config.yaml
norm_eps: 1e-06
tie_embeddings: false
optimizer: "adamw"
Below are experts of layer 6 (counted from 0) of a mixture-of-experts language model. Rows are named router (the router's row for the expert) and show model dimensions 0-223. Each number is 128 + 24 x the weight over its row's rms, rounded and kept within 0 to 255. Numbers have three digits each.
After each expert's rows: "gets" lists some tokens that make up at least twice as much of what it gets as of all text. This comes from a sample of Wikipedia text that the model never trained on. Tokens count by the router's weight.

# expert 6
router:182116097118191140130077105146146140093126096150137080157092116138153098153154107121129142155116099104155143137141128133142132119126126089107117138105143091100140108138098122117161139110126135088109128147164123122141105094163127160119112120117087131118146152137085163144189121089095107142131102149149100117110123095149175120117131078145167165158102129174133133136161119135149061127065105086124155098109113065125125122154156103182134106163129135138122162144144144127169116131131106143089117169167164137154141122136083107126143117141137141115144119098131123144134144122125108119110118128111118148119116143125143123113073102106132114092112159094103140122119127121122164140146
gets: " ", " c", ".", " d", " C", " R"

# expert 27
router:159134107148098124173127083115118123133128101103085123149155144153137094156102134103118176158165117131117141147123181116140120085136106148126098109114113115141068139104158157106122120146113135177176132133120103148108117164117125158118148115122105133160057184118121111146122101121169146158124132136103130128124151089157139123143146158126146125121125097127098070140127101116139125142132090127168137104135170116123092107091102079130140098131076130167155142104151122134129099149138117086126116094119180123081122131140155128126131119117122110138182104124121140169104134127138114131150150133162131112128104135087087135163145135166137097142113116169120100103130088146160179133122
gets: " |", ",", "%", ".", "|", "5"

# expert 5
router:122140122136059110095137108108103110101147073099119137111123122099159130125148131122102147108107117107129136129117122105164129141079160152108159113115101135087116135098104098126128124110133095129130123118163147151096126147071100120085151157153124132105090119143096124150122122090125158136123146150116114137159150145119140152114128148142173136108183099132156077121127189131147153072130142179141138157099157110111144136156125105148132121117155123095127135120108129090132126113126146137140123110113114149095152119109123132109069120095128143108161172130166169135140085166131124121178099141072137101099127160122119139106140162140128112090129138118118132065152191104123097142150
gets: "0", "9", "8", "7", "4", "5"

# expert 7
router:102154176143097153107188111156097108109140152134141146091148098171121135093137110100132168125111098146155119124160123116148131152099130165128151148129130150100145099146166136098105127122105124132125127119109084153114099145156080110127124076099131115114117183126106099132142163089101057095098076128145121107159122131111147148121119115135177101131122128157149129150124133133087163109109110153135100158153098151124123129110156158156142091102136141135172124145134102133123174090120081177112141138139156120161174132135108127131128172114136130151114089108157118105099140108131141103158156115123156112107143113134121161117129166122108132137129101179173115099122150122155093124116
gets: "1", "==", "2", ".", "8", "==="

# expert 9
router:158177170125136109102156099127090108104109123146153127120166104129129138135120114120125081166106108143093115123127128141099134131104117161091135161158117132108169113118119125103143150113145110147132126090115146127132173124161097133080127119132137125142131158165165105139090117120141100146132124107145103176164172111153096134159173126129110102150133122104160098141094149129134137114119086135159147145165129130132165148065132152150115127095137136123129117151096121144143153117099182169127096165100098136201127146138129152115116176077114095093121115095146142115116150108137145124141177093132127119141121150123133131148102163131097124126151156113136155098127178199151122133156
gets: "2", "0", "3", "5", "1", "4"

# expert 15
router:128133129138144134105131139178138116089143157114071111082163129163121101132142132131094144137124119154114095112147126151102133141141145145115082114140141139112131075090121118099147085162163102134108125122168089170149166104145111107118110124182131093109130146142128125141122135083138101084174139146165071159099106146135130115117108146148154141090167115139135181112134104141167127156099132105155092166126090122100163104125132170100106109133175166159112123162099162133134155121111150153126112119122172103171123121153125129111121106120137113125105097134122121161144166132118095136148158122171110133108137106051128144142147095143104154119134154140117141139127141160141136153136
gets: " ", " |\n", "2", "\n\n", "\n", "1"

# expert 0
router:109151164139093153123144128060154128151120126124093120149136119161153158106128116126129132107115154125121140123107171101177138118106155091161134087132168180104138107169146149103127082132123100143146130171070153141137133123156130130131187143181112164104125185181147179164126134113173105106099133144110148095127122150098128155132150127174161113158114121125116158122099120124113175123135157120085141080127114102097091139072106141124083120111144139146137113094139137124129115100114114152109165122123152132099130139132144144151104106137144126154154163164144129140113100097160139149119091125083123108112133133125140099141156109119135143113127152151167125122143131102160136128155
gets: " was", " ", " is", "–", " were", " be"

# expert 4
router:145131096145095151107148115102127148110087104090096116123148119125130118127153169130132110132108116080088115078118104098109180129118107164080139129134095109149129118095129120157136129110097099156154096082157115121145124104155121125137136106130099197146117138086119115119103082145161098117110142105091122140116156165154139095121131143096155113074108126125148178113132173135151120115095098164156081103122124151138105125080133128102073148091144101099130141125130117172119164107119110118158149151100147128104114098129092140065113113107157149097132138149147158128091122162137146092099107115110125136117132147101144092144120105131152114129145137143120115082146151116148160117127
gets: " |", ":", "|", ";", " –", " -"

# expert 25
router:142098137115153151101113133132120146135110126155196124135103109102125141072080140142102130164120148161173126106128064140161136127114122128094114161121146130096126108129115085137112171104124179125092161120102128133139148126129148114126084127127140090151143141102086112109101111146141145156114131135107156146147047089100150120127114136090111142097098165116112155120135145114146126122118140109085157106153093125150124130126159134137124153120096145083149120122147086130117125184118159161166119134141136133136118128102098123159157107111103091119146126131121123159130174114129175126123124144161126107135140195148124136113144099116106082117141148112097062140129102087098153149133
gets: " a", " The", " A", " an", "ic", "The"

# expert 24
router:160136160106165144153122163108137167154107157137151107145147142107088122140160127108121127096147114142153092126097145128144127158138133129164140147146171145123089152117129131138114138158129106115121106145078147141141130151157115129112125126156113143117190134158123091125169073135132156111087087153091167152132120107103116159123164097147106137145117109106160140117114134122142157126117142153111162152177112096085114131218137158116150122162105116108120143095116123153164115152156141116090123130122142106148143144164124164111077157131137098156114141113141075153119119112099152106127109102129113123116118100137105107087102117138144158140136129117132137188088082115135087175125
gets: " he", " He", " she", " She", " it", "He"

# expert 11
router:134140112146129150150062114141144132127124113130103083147110127153117125113142163171131111131172108122157158130188128188126142161142128145100152106137134104161125162159128127142145103126144120094151135123108140119113100117128089156105145164070154137083113133135146199127153110102079072165179184140139122161088185140105136149101145062137142160107110147146081143137165115108160132111122106152082101129091120141150097131125111127131132131144137143141180131172106147135138141138164165117134109146121149117150129120117123129149126122119165133145116115150107106125186089148117130133144111120109119111104136143141132130102156145123116153161127132167122131140148106114113160138114
gets: " (", " ", " un", "F", "f", " con"

# expert 14
router:125122130118137131127128172118155112183129114154097142146142164145136130130115134130147133125117105129119122118103149103149135144149136110117111103132135121126152137127160135107103108116138134148155161133115144177099140133134147156170129167153164187103114226140167124126129106129131134107110091128080181086172127137073126109140147159141136145122116106078160131123118120132099119098119112124140146122131135096131129118104179137150148153136136165126131124134163145135127118106117133110171179114157138117082111074143134115169121122135146148152126170166157112112116142163152159103147117180141147095137112078160171123100121155122136141153102150155123159114171087120122195127127
gets: " and", " was", " has", " had", ",", " as"